Below are experts of layer 7 (counted from 0) of a mixture-of-experts language model. Rows are named router (the router's row for the expert), up (a neuron's input weights, with its number), down (a neuron's output weights, with its number) and show model dimensions 128-255. Each number is 200 + 40 x the weight over its row's rms, rounded and kept within 0 to 999.
Before each expert's rows: "gets" lists some tokens that make up at least twice as much of what it gets as of all text; "comes before" lists some tokens at least twice as common just after its tokens as in all text. This comes from a sample of Wikipedia text that the model never trained on. Tokens count by the router's weight.

# expert 15
gets: " 0", " ", " 1", " 2", " 3", " —"
comes before: " |", "',", "'", " 0", " —;", " /"
router,208,221,196,212,112,172,196,204,140,299,96,154,202,172,193,191,212,225,181,194,221,164,132,165,221,208,128,175,195,193,157,219,191,233,155,193,204,165,221,163,142,151,241,291,136,245,219,244,151,168,157,199,183,190,236,150,162,197,215,252,212,199,141,190,240,208,206,227,170,234,197,216,221,146,151,190,176,210,222,205,226,190,255,242,205,213,170,228,303,182,251,229,213,249,166,256,164,148,257,204,236,221,174,150,243,173,158,225,219,181,296,204,234,188,268,303,186,113,212,218,198,182,233,202,130,230,132,156
up0,202,169,110,266,154,224,253,210,188,171,188,241,174,209,212,181,186,239,246,252,219,166,134,236,220,202,142,236,199,208,180,293,203,255,152,226,232,172,211,246,250,143,120,233,234,182,181,301,195,220,208,178,201,215,199,204,198,195,211,198,256,168,185,212,220,249,193,194,261,234,129,139,165,125,236,221,134,145,197,165,198,212,205,247,147,146,234,247,202,245,130,240,164,166,134,268,208,228,199,196,204,121,189,177,202,171,191,184,253,219,260,93,133,207,182,206,182,236,134,184,201,242,171,210,228,226,198,180
down0,160,125,244,224,199,282,304,121,261,242,198,218,137,219,229,274,213,205,158,208,205,192,145,172,222,207,228,172,168,236,295,206,143,107,182,208,185,192,216,223,198,205,188,165,133,216,231,240,174,212,170,232,232,240,184,144,168,117,195,231,274,187,182,201,202,171,160,192,237,217,172,237,269,248,120,210,276,225,163,172,200,202,139,179,214,185,134,140,158,248,96,221,228,199,173,139,242,28,251,214,180,200,176,273,169,224,174,219,260,226,244,249,191,173,254,202,149,254,131,192,156,204,213,225,183,172,210,232
up1,205,158,241,178,199,137,175,186,148,228,192,189,179,204,266,249,202,228,194,237,245,195,194,156,126,182,131,235,218,218,198,226,179,183,204,182,285,253,239,182,268,194,184,260,197,134,84,219,224,248,215,129,189,168,226,124,265,210,187,164,163,166,230,203,213,147,219,130,214,237,152,155,263,181,99,212,178,231,136,223,155,141,228,178,148,171,196,194,177,217,116,193,176,146,223,242,211,246,221,187,114,190,225,285,196,195,176,236,253,124,165,261,183,168,207,161,199,202,189,251,209,160,177,234,173,99,221,232
down1,214,226,160,182,218,214,214,192,194,232,177,139,178,238,166,215,204,153,202,182,78,167,224,342,234,243,268,212,191,249,157,177,176,170,181,168,205,202,230,246,218,254,232,200,115,272,205,177,100,294,274,189,178,172,232,162,210,178,217,241,171,162,123,225,195,181,192,155,162,152,257,223,172,243,198,181,190,138,208,126,189,255,225,216,181,159,243,193,139,199,224,181,208,159,187,234,193,213,115,165,142,189,251,198,168,167,178,182,204,133,224,217,201,199,126,233,183,208,161,249,208,207,217,193,192,220,174,213
up2,189,222,262,163,172,210,231,231,202,241,189,203,151,214,124,217,207,196,177,206,227,101,196,169,156,194,220,200,179,211,143,195,163,162,130,213,265,217,200,179,191,171,245,234,219,233,173,194,221,274,250,279,193,245,229,199,260,140,211,217,155,183,219,145,242,147,211,230,194,247,197,188,175,137,265,184,131,172,161,238,133,146,233,243,208,175,135,244,257,222,265,198,219,210,113,188,189,165,202,247,148,218,218,178,214,197,227,237,226,148,218,183,173,229,238,181,268,155,226,166,189,271,268,195,196,142,277,168
down2,161,232,223,155,164,203,196,253,168,164,200,165,225,202,194,102,170,234,276,194,202,194,151,163,166,203,195,204,248,228,182,170,218,281,240,195,170,189,258,175,143,301,198,158,184,272,209,109,196,183,169,192,134,234,187,214,212,233,250,231,236,202,217,245,193,191,210,189,248,235,195,194,280,193,225,123,182,174,117,190,209,209,180,224,199,193,245,180,166,217,291,205,165,224,185,207,261,163,250,228,163,242,197,216,216,180,189,195,112,241,160,221,115,241,104,259,185,124,223,227,242,176,271,186,213,233,181,196
up3,257,191,327,240,254,241,195,190,165,171,174,103,182,137,205,229,231,228,173,225,252,211,215,175,240,225,206,208,172,205,250,129,234,146,272,215,162,140,156,202,183,188,232,237,225,242,139,276,190,253,230,216,159,161,118,204,192,159,228,221,189,225,137,229,182,234,227,182,213,175,194,240,214,202,143,172,257,202,236,268,156,126,242,221,217,197,208,210,188,243,120,206,187,216,275,215,160,168,184,250,173,220,239,188,285,162,210,204,196,254,198,244,213,240,247,211,232,115,197,196,216,227,147,144,218,188,191,153
down3,148,165,218,137,222,195,174,99,213,150,176,206,252,273,218,187,192,192,205,85,178,161,197,258,232,256,200,236,201,142,169,140,167,189,223,182,146,155,167,194,185,193,164,211,178,204,124,201,215,144,97,205,247,235,150,221,170,197,198,168,208,239,182,188,258,217,221,214,199,250,125,235,199,204,270,224,97,260,222,135,202,261,101,192,304,228,172,247,224,190,218,220,197,223,183,224,154,219,252,204,153,164,256,229,184,211,139,226,199,187,221,197,120,144,219,205,130,287,238,202,236,222,192,207,200,237,181,213
up4,158,220,191,161,212,183,228,195,183,227,140,270,208,253,142,256,181,158,245,142,167,271,134,198,258,215,243,244,173,203,225,139,219,230,262,219,156,226,180,186,165,169,236,196,187,245,273,266,255,252,193,247,233,120,129,192,146,177,214,233,195,220,134,242,241,292,182,189,276,209,121,201,164,247,120,221,226,253,194,210,141,174,235,207,187,196,205,131,195,244,193,256,157,167,247,260,162,261,155,217,198,122,225,170,214,193,190,217,206,214,240,141,212,239,139,143,175,154,196,225,181,161,201,136,220,251,171,247
down4,206,199,281,209,142,200,215,196,183,143,170,161,199,205,156,259,264,233,196,221,207,266,222,121,218,245,199,213,218,237,180,199,263,239,206,208,166,195,143,273,218,247,134,197,187,178,142,235,155,151,214,238,170,209,162,184,216,194,132,218,152,297,240,257,154,159,187,197,151,204,140,205,189,232,242,207,241,260,198,144,203,224,173,231,216,213,213,234,127,249,189,174,245,241,222,125,224,160,219,247,303,181,269,267,226,128,220,250,244,228,165,232,151,241,195,183,223,151,204,316,242,235,173,201,177,202,238,177
up5,171,224,61,252,237,156,222,187,165,213,183,148,143,176,188,252,234,194,132,186,189,218,135,229,173,211,226,134,179,243,230,232,190,201,161,248,241,215,188,180,236,205,136,206,181,200,226,214,220,289,277,202,200,224,257,224,148,179,248,161,240,112,196,211,201,278,162,189,149,210,106,226,215,193,177,249,174,176,152,153,202,253,169,182,167,182,180,249,167,215,213,202,233,201,210,80,205,167,186,158,238,262,175,164,225,203,256,171,204,227,307,177,185,233,214,193,152,261,236,278,192,197,275,221,101,228,101,182
down5,193,202,210,269,187,220,189,222,246,151,203,174,156,212,215,208,202,147,207,218,176,169,229,204,140,150,294,168,195,239,185,296,183,234,227,162,147,209,229,235,204,147,215,158,200,187,231,214,194,216,163,197,137,121,167,210,173,152,224,288,165,108,224,169,174,196,162,202,160,193,115,179,160,228,222,165,271,203,251,192,150,168,160,165,309,210,199,162,165,181,212,270,212,181,219,204,159,141,197,173,144,221,169,282,194,94,219,145,219,230,211,232,177,183,192,187,218,218,100,135,219,174,145,237,149,263,215,222
up6,203,110,200,235,121,179,270,193,190,205,222,274,224,181,169,180,216,232,154,271,259,208,177,202,275,228,236,233,226,126,279,227,218,188,150,226,210,190,173,205,191,157,244,149,141,276,227,203,188,181,188,195,157,152,129,258,244,225,250,80,190,186,198,202,182,221,96,238,291,214,227,303,284,178,264,185,199,122,194,170,187,191,179,196,243,244,192,190,199,206,180,165,203,196,230,244,245,149,134,240,191,170,208,178,265,151,233,183,228,147,179,194,227,212,263,176,157,195,228,239,204,198,206,244,248,160,158,187
down6,238,194,207,161,170,177,201,221,186,152,212,219,163,193,132,277,238,181,194,136,150,179,246,228,138,211,163,153,311,195,162,188,227,188,166,199,204,137,138,175,203,249,256,176,231,214,183,170,216,209,204,172,205,207,201,236,204,175,106,245,221,176,159,187,180,218,154,146,143,145,192,216,193,169,176,177,195,230,253,144,141,269,231,144,193,161,163,159,256,179,222,107,228,212,216,198,197,183,198,258,211,236,166,162,164,174,243,224,204,173,279,195,227,133,285,185,190,179,206,168,196,121,208,254,241,202,175,275
up7,168,206,188,209,220,249,127,218,192,250,161,266,184,228,160,230,196,189,192,176,249,215,232,248,189,181,189,140,183,237,181,242,227,253,260,158,246,233,183,193,202,227,199,221,140,217,236,183,242,227,165,186,218,202,205,192,287,129,250,200,151,129,230,129,202,241,176,162,161,119,142,164,245,225,223,237,111,246,228,315,271,190,248,165,193,135,160,183,224,185,167,155,262,172,204,115,193,227,223,205,190,181,236,133,164,160,253,258,218,182,255,212,167,204,245,209,239,153,146,228,203,188,188,248,154,128,220,201
down7,108,166,226,247,218,247,239,226,184,189,159,180,170,197,208,156,149,199,162,178,130,259,209,184,114,227,159,203,252,212,140,230,191,257,230,117,174,190,144,151,226,186,210,157,181,226,208,152,253,217,147,248,213,124,204,177,193,227,200,147,245,134,282,125,197,147,153,165,284,218,254,214,213,205,136,186,149,162,214,211,219,210,169,192,296,175,210,252,192,193,259,164,194,153,229,205,167,181,220,154,225,238,217,205,232,205,185,151,126,180,181,140,161,247,217,204,182,265,114,240,202,160,125,196,125,173,81,253
up8,182,171,216,254,159,227,212,174,145,237,281,268,163,126,192,189,255,166,168,158,294,202,185,265,197,180,250,146,210,198,184,204,235,194,138,187,226,220,235,213,190,230,252,187,170,159,272,151,161,228,254,217,187,188,290,134,222,204,212,176,207,192,237,232,202,236,186,254,205,114,169,176,133,150,248,257,220,203,200,212,231,204,262,193,235,291,185,145,217,185,227,224,116,233,144,200,243,137,157,251,160,227,188,170,166,156,249,134,152,173,189,206,161,219,170,149,139,252,121,198,166,218,213,185,163,196,154,217
down8,228,208,180,237,199,203,228,241,199,238,216,174,225,185,223,151,234,198,229,158,199,189,145,229,212,223,260,184,220,154,249,226,238,213,190,178,181,245,190,216,175,208,136,196,174,110,244,175,173,275,143,257,219,235,172,196,184,225,189,170,211,189,111,203,159,210,199,235,172,187,216,188,142,187,243,175,208,202,218,154,248,245,235,146,216,207,255,137,177,213,178,218,239,274,163,189,231,251,224,115,173,163,126,273,263,194,179,201,203,121,257,223,188,255,257,212,218,178,243,153,203,182,108,164,168,176,174,197
up9,147,153,176,146,209,182,227,171,166,224,197,217,190,253,195,237,161,159,156,254,245,197,192,159,218,131,201,207,109,131,184,164,203,217,194,152,227,243,194,139,177,229,230,176,74,276,196,190,165,226,180,237,105,215,232,215,255,194,204,126,203,179,166,172,149,191,211,170,190,206,153,181,172,163,206,282,273,276,177,195,169,173,166,208,192,204,131,230,219,224,264,198,225,146,220,157,143,197,155,291,109,216,196,284,235,199,182,178,236,228,266,228,304,237,278,188,170,211,177,210,195,242,162,211,206,208,216,265
down9,267,210,127,262,184,210,289,205,310,209,271,163,213,218,122,234,239,166,230,194,204,107,221,185,169,165,146,234,179,284,216,208,202,196,275,160,241,218,259,134,209,166,157,215,202,130,205,212,148,171,108,214,248,225,211,149,172,215,225,202,227,247,222,244,108,190,183,224,212,221,181,218,175,232,171,165,178,174,225,279,187,240,167,174,208,232,171,194,134,198,198,169,282,187,259,175,186,203,157,248,221,200,175,193,210,237,243,242,187,209,200,100,164,168,227,218,209,200,223,96,160,254,122,164,260,204,118,190
up10,165,249,214,216,197,154,176,157,156,136,248,249,191,174,152,269,222,171,196,188,205,162,154,210,257,248,185,175,167,196,172,220,210,215,184,216,218,221,192,177,168,230,196,280,129,250,172,237,251,196,189,222,137,236,213,259,212,211,169,283,191,255,225,275,211,216,234,143,138,186,180,229,211,266,249,197,206,184,234,102,265,238,183,147,138,219,163,195,182,141,211,304,192,141,188,187,126,206,151,211,217,165,256,123,152,254,156,167,215,195,185,260,204,248,193,206,206,228,187,227,177,260,183,220,193,189,160,246
down10,215,187,259,215,231,198,189,267,175,247,249,181,179,177,218,182,172,227,246,167,218,264,291,266,275,177,170,207,249,203,217,92,220,283,200,223,175,192,145,259,172,207,247,184,203,172,210,215,203,248,293,167,192,224,180,184,241,266,249,177,175,229,168,299,230,154,187,168,198,184,164,200,158,148,146,162,172,222,174,206,183,175,228,171,105,265,275,176,167,212,181,159,205,191,177,239,199,209,210,200,210,151,194,180,194,164,205,204,249,225,207,255,174,221,125,146,204,243,235,135,201,140,225,223,268,221,166,240
up11,133,200,179,190,212,201,151,197,163,187,215,227,236,140,254,231,185,218,131,233,114,173,254,222,223,111,174,169,148,188,101,236,207,192,217,139,227,172,286,212,168,174,214,226,198,168,220,259,127,166,109,184,151,261,180,158,135,170,172,217,233,207,176,155,239,208,188,219,192,136,229,161,210,155,176,127,187,164,254,186,151,278,187,244,273,233,173,220,192,122,189,208,107,220,185,154,197,174,207,158,168,195,135,232,201,252,150,267,205,261,153,205,193,177,206,222,175,199,256,247,156,195,251,238,204,198,181,183
down11,184,212,221,93,150,236,208,195,212,174,244,225,227,204,201,191,175,248,208,207,253,217,231,170,143,238,189,250,174,228,255,253,216,211,154,194,172,210,196,162,300,256,181,214,176,181,192,193,170,244,205,208,198,183,148,267,206,171,237,130,213,220,123,274,195,211,225,181,148,191,228,179,216,252,260,198,200,212,214,270,284,199,163,254,203,231,235,269,198,227,172,206,241,182,179,212,186,249,268,142,253,146,234,212,203,181,152,214,132,197,206,222,143,143,193,240,152,242,128,179,189,174,171,146,159,211,254,269
up12,274,151,231,213,172,224,226,222,231,261,199,239,189,211,162,172,231,209,225,203,226,225,200,208,77,223,148,253,180,237,169,192,165,200,187,160,149,217,232,196,179,144,239,246,212,138,272,247,236,183,225,252,202,218,238,192,161,221,189,140,215,158,256,233,295,236,237,289,95,214,216,151,222,206,159,239,179,226,171,174,182,165,187,190,163,224,157,245,174,205,229,221,183,170,213,271,238,201,220,134,178,200,163,139,249,211,204,268,260,213,184,180,246,200,241,204,134,110,215,206,210,143,186,277,133,210,210,198
down12,187,306,252,225,256,97,191,211,180,197,170,151,174,212,191,198,171,224,197,254,146,183,237,182,230,137,264,197,168,225,193,262,138,202,153,259,198,201,266,227,106,216,145,177,233,228,231,202,270,200,237,242,224,257,192,275,214,168,168,245,225,254,240,192,192,161,190,173,210,200,177,233,162,173,148,205,246,185,219,313,176,166,220,170,168,170,184,184,174,135,245,224,224,166,218,174,216,176,204,163,202,202,168,260,220,116,282,195,140,229,198,192,276,198,202,113,239,144,165,236,256,219,196,124,224,234,240,220
up13,252,127,123,192,216,175,265,168,186,268,173,200,163,199,194,264,143,257,148,112,190,215,198,166,300,236,140,133,168,207,239,228,201,215,144,139,230,194,212,238,212,207,189,203,168,251,254,201,198,132,121,223,187,191,211,210,271,256,197,215,240,186,164,205,207,244,220,183,150,195,100,190,221,265,147,191,161,240,288,266,258,157,228,175,270,192,216,241,140,178,188,144,207,140,231,314,171,206,187,163,159,196,138,207,239,167,233,215,252,161,184,232,238,205,210,124,231,207,172,276,170,151,261,219,197,294,168,160
down13,195,243,239,174,214,236,245,192,227,163,247,220,171,177,159,202,156,158,154,142,190,254,208,260,177,163,212,212,119,182,119,227,146,216,193,197,191,99,220,157,216,154,237,253,148,209,231,131,175,246,237,198,191,195,230,221,266,239,190,192,190,186,183,106,200,236,216,200,182,195,202,235,150,177,241,189,178,161,160,183,207,181,212,213,213,170,258,267,216,183,156,105,260,246,182,158,157,198,236,224,241,189,229,183,212,176,230,210,209,257,242,169,164,195,225,233,176,210,182,254,195,177,248,192,252,174,210,237
up14,179,250,185,221,249,227,199,212,232,200,156,264,213,261,195,163,238,186,157,122,158,252,130,232,202,210,202,197,135,224,196,180,185,238,214,150,205,118,135,156,208,206,187,206,196,189,238,220,179,217,220,184,239,182,172,176,275,255,217,186,187,192,166,260,216,208,197,277,216,237,173,219,259,168,182,193,198,235,166,203,161,181,229,203,232,202,177,243,232,197,212,190,215,184,140,229,226,168,134,247,261,162,310,114,183,169,194,138,214,180,187,287,191,205,257,248,164,210,148,273,223,196,271,222,140,188,203,168
down14,154,166,248,156,286,197,224,188,126,240,250,205,174,225,251,201,138,198,205,307,225,204,166,223,165,201,145,210,178,192,250,165,178,283,233,189,157,193,171,241,286,228,241,309,177,241,231,279,317,190,207,244,172,280,205,239,174,83,210,235,220,120,219,155,270,135,191,268,200,299,171,225,284,223,208,251,143,194,143,154,215,190,179,188,151,241,257,194,199,152,178,150,179,179,153,183,300,203,181,166,245,175,178,170,167,281,175,207,153,158,109,212,216,184,230,226,179,216,256,234,198,175,206,238,147,158,158,178
up15,270,192,153,244,201,196,155,184,218,169,186,174,188,241,196,225,199,246,141,210,185,242,209,217,164,216,154,251,198,196,208,224,205,169,194,186,140,215,205,190,198,219,205,237,222,228,244,180,241,179,173,215,141,140,202,181,185,213,182,195,215,170,231,244,238,218,222,131,234,192,216,203,189,171,198,163,184,205,162,237,207,222,126,257,203,149,236,155,180,189,186,140,118,188,282,258,226,205,76,153,265,261,200,224,238,272,229,146,227,229,187,251,231,165,229,280,214,181,200,269,208,192,191,204,134,130,164,269
down15,217,253,112,205,142,235,214,229,179,196,224,184,212,221,165,221,204,173,146,228,212,254,257,127,162,193,200,205,195,242,166,332,160,204,300,206,188,199,178,149,234,215,166,109,157,285,117,228,182,166,180,227,243,173,201,226,165,216,216,298,197,245,139,222,167,126,194,144,172,226,215,199,244,277,194,238,205,181,236,172,232,204,222,156,171,155,193,164,153,172,189,230,216,186,176,300,145,229,221,220,181,190,253,246,211,167,216,157,214,194,202,260,204,212,189,229,206,208,203,196,212,115,169,138,231,175,196,180
up16,186,200,224,185,211,177,169,218,162,216,266,281,162,166,192,222,246,206,145,98,188,197,258,206,262,189,222,190,245,214,205,166,255,155,114,203,198,175,192,270,100,164,202,159,193,223,185,143,238,203,165,170,162,145,209,147,302,235,83,186,241,190,200,154,268,145,224,190,233,191,142,201,244,166,270,222,254,291,223,187,199,138,227,220,224,237,191,167,201,241,218,166,208,218,239,197,231,234,232,225,227,248,136,141,197,170,159,226,141,197,164,192,150,154,146,237,186,156,235,202,202,269,202,242,89,214,192,241
down16,194,257,237,162,139,285,141,180,205,200,148,212,171,205,201,243,226,185,201,162,221,240,155,149,170,209,148,192,191,190,171,241,193,168,184,185,228,177,207,170,249,175,175,276,171,218,245,201,133,210,191,144,192,300,218,185,172,174,147,202,206,144,234,193,204,202,146,187,177,173,180,125,219,192,223,204,157,246,189,225,247,182,200,230,204,191,246,142,211,208,159,149,175,189,219,247,164,168,228,267,213,156,202,148,277,237,148,246,96,239,254,191,153,185,160,197,205,242,240,167,233,155,142,207,251,158,245,243
up17,164,165,245,185,223,179,159,232,231,209,228,168,165,284,196,202,146,166,228,159,197,188,216,193,188,233,195,221,204,180,244,123,193,268,222,151,250,205,203,216,239,180,199,218,225,276,283,149,160,121,139,214,196,178,157,231,157,217,192,220,198,182,231,138,245,156,195,209,228,223,212,254,231,164,264,198,187,186,183,161,194,240,228,193,237,172,245,227,188,212,208,172,149,306,194,178,204,151,215,212,189,202,145,193,275,252,148,200,177,196,137,279,145,125,186,239,130,242,172,143,189,207,166,235,201,181,199,227
down17,187,229,180,183,210,138,278,206,239,297,101,263,254,122,192,163,273,198,223,175,125,96,221,215,196,164,187,180,180,225,192,167,238,187,180,284,213,149,225,193,227,217,241,176,250,256,223,254,197,130,280,197,251,251,222,175,157,274,248,168,304,237,244,218,203,208,255,227,234,144,211,164,243,217,241,175,141,215,190,219,103,268,241,182,228,218,165,199,254,201,269,238,185,147,109,184,257,272,206,216,148,187,231,215,222,153,219,223,211,227,232,213,231,185,198,180,207,250,229,204,205,122,186,156,240,150,207,168
up18,274,136,220,129,216,239,208,209,141,200,185,254,166,157,232,212,226,200,195,163,219,213,128,180,191,219,237,156,154,198,202,166,221,224,235,175,249,203,210,144,152,131,195,148,119,226,204,201,205,202,238,182,177,229,177,205,151,183,151,215,195,145,260,93,185,257,202,278,144,276,173,196,187,212,249,234,253,251,196,206,133,212,254,189,243,142,158,153,247,222,223,255,176,213,163,205,235,189,186,174,229,163,231,231,185,250,200,245,217,208,190,233,226,219,192,188,211,186,258,266,192,161,164,179,151,160,261,186
down18,235,220,197,241,231,204,207,201,291,149,244,232,186,156,157,216,206,258,187,136,154,181,182,175,270,202,224,232,208,203,223,181,262,211,220,210,235,257,157,241,237,219,190,202,207,245,175,146,166,148,147,192,288,172,158,200,186,201,174,182,194,232,231,181,103,153,215,284,192,188,89,240,121,220,243,213,178,242,302,206,146,164,166,350,145,157,124,199,218,243,245,198,275,205,239,190,243,230,182,223,202,266,187,240,141,218,130,210,156,267,192,162,191,188,189,150,179,202,257,204,162,211,214,215,290,206,176,205
up19,272,226,198,233,289,159,244,189,261,183,232,205,216,260,153,188,185,200,222,230,217,258,170,219,212,228,183,182,208,151,209,190,163,130,268,128,187,206,114,155,208,206,147,218,216,228,134,195,230,167,202,323,247,161,220,195,249,222,146,208,202,171,163,249,178,259,231,199,172,158,182,227,186,219,205,202,236,136,178,215,223,114,246,174,305,211,153,147,168,216,293,209,243,249,256,120,232,189,212,217,187,142,196,249,199,171,234,214,201,202,292,238,187,222,218,91,181,182,171,194,238,219,194,130,242,176,231,259
down19,214,225,211,219,210,227,204,172,198,196,212,209,167,269,199,191,217,244,151,174,146,173,234,257,236,183,130,236,169,192,152,191,169,267,245,201,142,147,175,229,133,205,205,249,195,207,270,217,138,267,278,139,151,217,196,229,214,218,269,190,165,304,132,191,217,208,175,207,204,197,149,111,213,198,208,104,172,194,162,139,219,214,251,177,192,200,235,147,162,103,166,200,212,126,209,239,264,276,161,231,174,185,257,236,211,255,195,199,250,129,171,215,248,240,219,220,196,233,228,178,250,215,133,257,250,193,208,204
up20,219,211,204,197,164,154,238,218,198,236,157,252,180,198,236,201,163,224,176,146,196,209,212,201,248,149,213,137,171,185,240,162,247,221,144,213,213,253,106,273,157,285,198,206,158,192,198,181,149,236,162,208,174,192,171,114,161,183,183,189,205,160,167,168,216,172,181,199,235,260,206,189,200,196,165,226,252,177,241,162,217,244,190,202,297,141,257,199,108,213,207,162,176,228,198,173,223,192,170,169,208,228,250,186,216,261,128,222,171,194,191,244,177,218,145,286,223,270,281,167,178,211,155,252,145,196,206,221
down20,256,224,251,139,154,176,197,109,273,214,217,234,251,162,204,280,197,135,147,163,204,204,142,144,237,144,188,189,233,284,205,153,168,230,224,142,139,204,173,217,175,217,208,183,201,222,257,247,252,255,241,180,208,107,163,212,229,214,226,191,120,217,190,142,228,274,182,184,234,149,171,251,240,191,201,263,104,119,198,239,206,170,160,183,182,181,185,220,142,234,187,178,177,163,184,224,210,199,219,171,194,240,220,199,197,249,204,182,163,211,124,193,205,175,180,213,214,214,258,159,195,162,182,220,161,204,176,235
up21,211,163,231,220,147,170,191,187,225,239,111,170,138,212,158,280,178,215,107,162,186,120,180,119,270,207,206,211,163,256,207,207,198,182,143,210,178,136,234,236,157,177,201,292,201,216,242,228,181,137,196,197,198,261,217,233,196,230,251,177,163,205,143,217,202,232,181,209,183,243,205,215,176,223,191,192,207,240,202,198,162,224,155,185,213,126,241,224,229,274,217,185,226,224,179,188,228,155,151,193,189,277,206,256,166,154,151,254,200,201,126,204,192,220,157,254,228,225,123,144,259,279,209,201,146,187,174,165
down21,209,188,217,187,248,161,186,193,137,248,256,233,205,218,161,162,199,231,203,237,180,214,181,156,226,143,184,207,138,171,153,177,183,236,320,222,208,254,217,191,180,182,209,172,217,186,213,146,275,209,236,205,252,186,223,222,164,128,233,100,212,147,296,230,182,163,183,149,169,228,154,166,193,240,206,208,166,217,142,198,187,184,218,236,189,204,199,180,197,216,151,197,198,172,256,167,157,194,185,192,112,204,202,271,256,170,159,197,130,224,253,219,207,209,251,205,209,216,198,178,215,144,195,226,248,290,200,227
up22,123,97,217,290,211,154,212,136,198,214,247,134,238,252,186,215,167,282,167,144,141,265,234,231,121,151,241,230,268,172,245,257,154,234,261,217,218,224,209,107,194,163,178,137,157,186,192,190,185,190,220,214,174,156,275,190,156,195,255,201,176,201,201,217,178,156,203,202,132,221,196,163,168,203,203,260,171,114,204,168,182,112,204,195,142,194,165,253,265,102,246,202,179,163,122,222,196,214,197,182,184,273,147,201,252,199,220,192,252,138,183,176,172,279,201,268,180,166,189,294,229,158,76,232,221,186,164,229
down22,258,167,166,301,206,156,191,209,219,224,231,194,194,197,183,209,162,177,154,161,205,168,223,227,148,234,215,251,209,131,199,246,183,231,202,199,268,195,193,162,259,185,193,215,203,160,203,211,238,115,212,233,220,181,267,252,220,181,175,218,204,195,127,226,209,164,180,196,165,251,159,153,193,191,179,212,160,278,168,198,191,314,243,248,145,239,230,217,225,242,269,224,166,185,209,226,272,272,132,223,229,226,129,204,149,193,258,120,188,239,221,196,242,257,115,202,285,143,226,181,282,197,186,196,193,170,189,163
up23,202,203,191,250,244,201,238,234,100,220,178,182,248,197,173,254,192,141,260,231,198,198,244,187,231,218,153,212,236,207,229,140,181,182,150,254,255,269,206,223,212,153,116,191,193,209,245,184,198,260,153,258,152,186,136,187,274,198,195,149,190,207,256,172,218,148,188,250,224,186,131,193,262,214,204,193,159,180,164,236,277,230,209,233,177,205,161,248,158,252,223,238,192,180,195,135,125,270,294,270,169,247,196,122,210,225,201,155,167,273,174,129,193,194,178,225,271,145,284,198,215,204,197,187,102,237,228,186
down23,182,272,144,200,176,261,137,182,182,138,201,158,213,127,207,181,220,226,202,190,239,170,245,242,247,263,186,134,172,234,178,173,275,180,189,275,283,138,248,223,228,168,175,164,253,195,182,205,237,184,221,184,234,222,236,178,171,188,138,204,192,196,182,230,219,244,187,199,222,246,190,160,188,231,197,155,217,165,276,214,96,246,134,128,184,214,162,175,118,176,158,126,185,290,235,216,200,229,174,242,233,265,217,187,182,243,195,190,138,173,206,141,272,204,214,201,207,190,210,160,171,213,178,225,239,225,217,268
up24,217,236,234,253,253,120,164,219,140,173,277,193,203,169,162,279,271,271,221,214,180,170,213,199,249,232,178,209,146,225,192,212,162,203,223,123,240,152,181,211,167,250,224,178,231,169,198,194,187,206,229,203,103,181,244,177,240,198,218,231,202,212,205,264,249,190,260,290,208,275,198,233,233,216,324,108,222,293,198,130,133,270,166,232,201,184,224,306,236,122,230,219,201,256,187,185,144,242,251,171,231,246,241,249,182,215,196,243,238,92,275,176,220,232,128,175,172,249,186,159,163,157,216,246,195,208,276,219
down24,237,272,204,138,108,242,188,141,167,166,245,178,289,183,174,176,218,208,199,131,235,181,237,237,226,129,200,232,207,187,152,138,253,181,279,277,190,208,192,201,217,213,168,204,167,137,240,141,203,212,195,219,213,198,210,181,116,199,193,179,198,244,215,172,182,166,235,180,222,297,255,252,222,246,293,187,146,231,205,242,237,247,142,255,239,230,186,241,232,168,195,143,239,133,197,172,236,196,181,221,149,213,194,146,160,210,222,250,244,277,101,300,159,141,231,254,224,186,213,157,201,97,151,168,188,263,260,168
up25,175,232,163,221,221,210,212,196,213,221,197,209,246,242,126,242,195,173,85,203,132,170,192,200,184,187,176,264,252,200,172,235,188,210,239,161,208,148,206,190,218,209,261,225,201,173,178,177,192,251,149,178,213,156,231,157,193,228,149,213,150,184,198,122,147,210,230,165,103,210,188,171,203,225,163,187,188,212,195,205,157,129,184,267,209,181,165,137,229,224,185,216,210,158,142,173,271,134,269,183,162,83,181,174,234,188,252,137,253,199,137,187,196,200,192,217,231,208,189,225,226,211,226,218,144,151,186,153
down25,168,202,226,254,227,235,238,173,122,221,185,257,223,204,206,175,209,121,180,189,140,233,179,136,224,217,155,203,208,176,156,233,187,203,290,223,175,254,267,217,234,153,218,231,226,251,163,289,189,173,209,182,211,238,193,172,186,236,173,218,249,276,236,292,195,195,164,183,193,190,156,164,197,241,195,214,160,224,209,223,223,218,177,224,171,222,216,216,220,170,240,137,211,144,266,175,161,223,308,193,185,161,208,185,207,182,265,216,127,269,165,273,208,184,189,209,156,212,258,226,134,219,195,151,228,165,220,233
up26,178,202,217,188,182,243,261,171,254,143,164,160,195,94,249,245,122,282,228,219,154,205,127,207,233,210,178,215,169,203,189,227,195,292,270,122,223,217,237,180,190,143,229,208,181,228,183,239,206,139,215,251,209,227,216,283,197,192,216,189,152,263,111,172,207,197,209,286,198,236,217,149,167,80,193,203,212,239,266,185,157,193,201,119,193,198,175,203,149,165,162,185,222,149,224,223,208,247,188,184,228,250,204,185,164,147,195,202,268,178,268,202,129,187,224,151,289,126,285,145,211,214,240,137,277,252,247,144
down26,199,230,198,182,244,250,118,183,187,203,159,187,219,241,243,182,284,200,209,223,238,241,253,162,196,135,225,189,238,174,145,218,246,198,215,253,213,307,261,271,281,117,120,208,202,178,172,232,238,204,250,138,221,53,99,186,181,200,176,240,204,160,238,246,186,227,212,172,181,199,214,221,172,210,205,161,262,175,142,140,145,206,159,186,213,227,287,225,212,180,156,223,192,229,182,171,206,172,249,216,277,233,268,144,145,222,157,187,166,249,173,221,169,203,260,202,238,139,234,212,196,173,243,221,139,214,212,181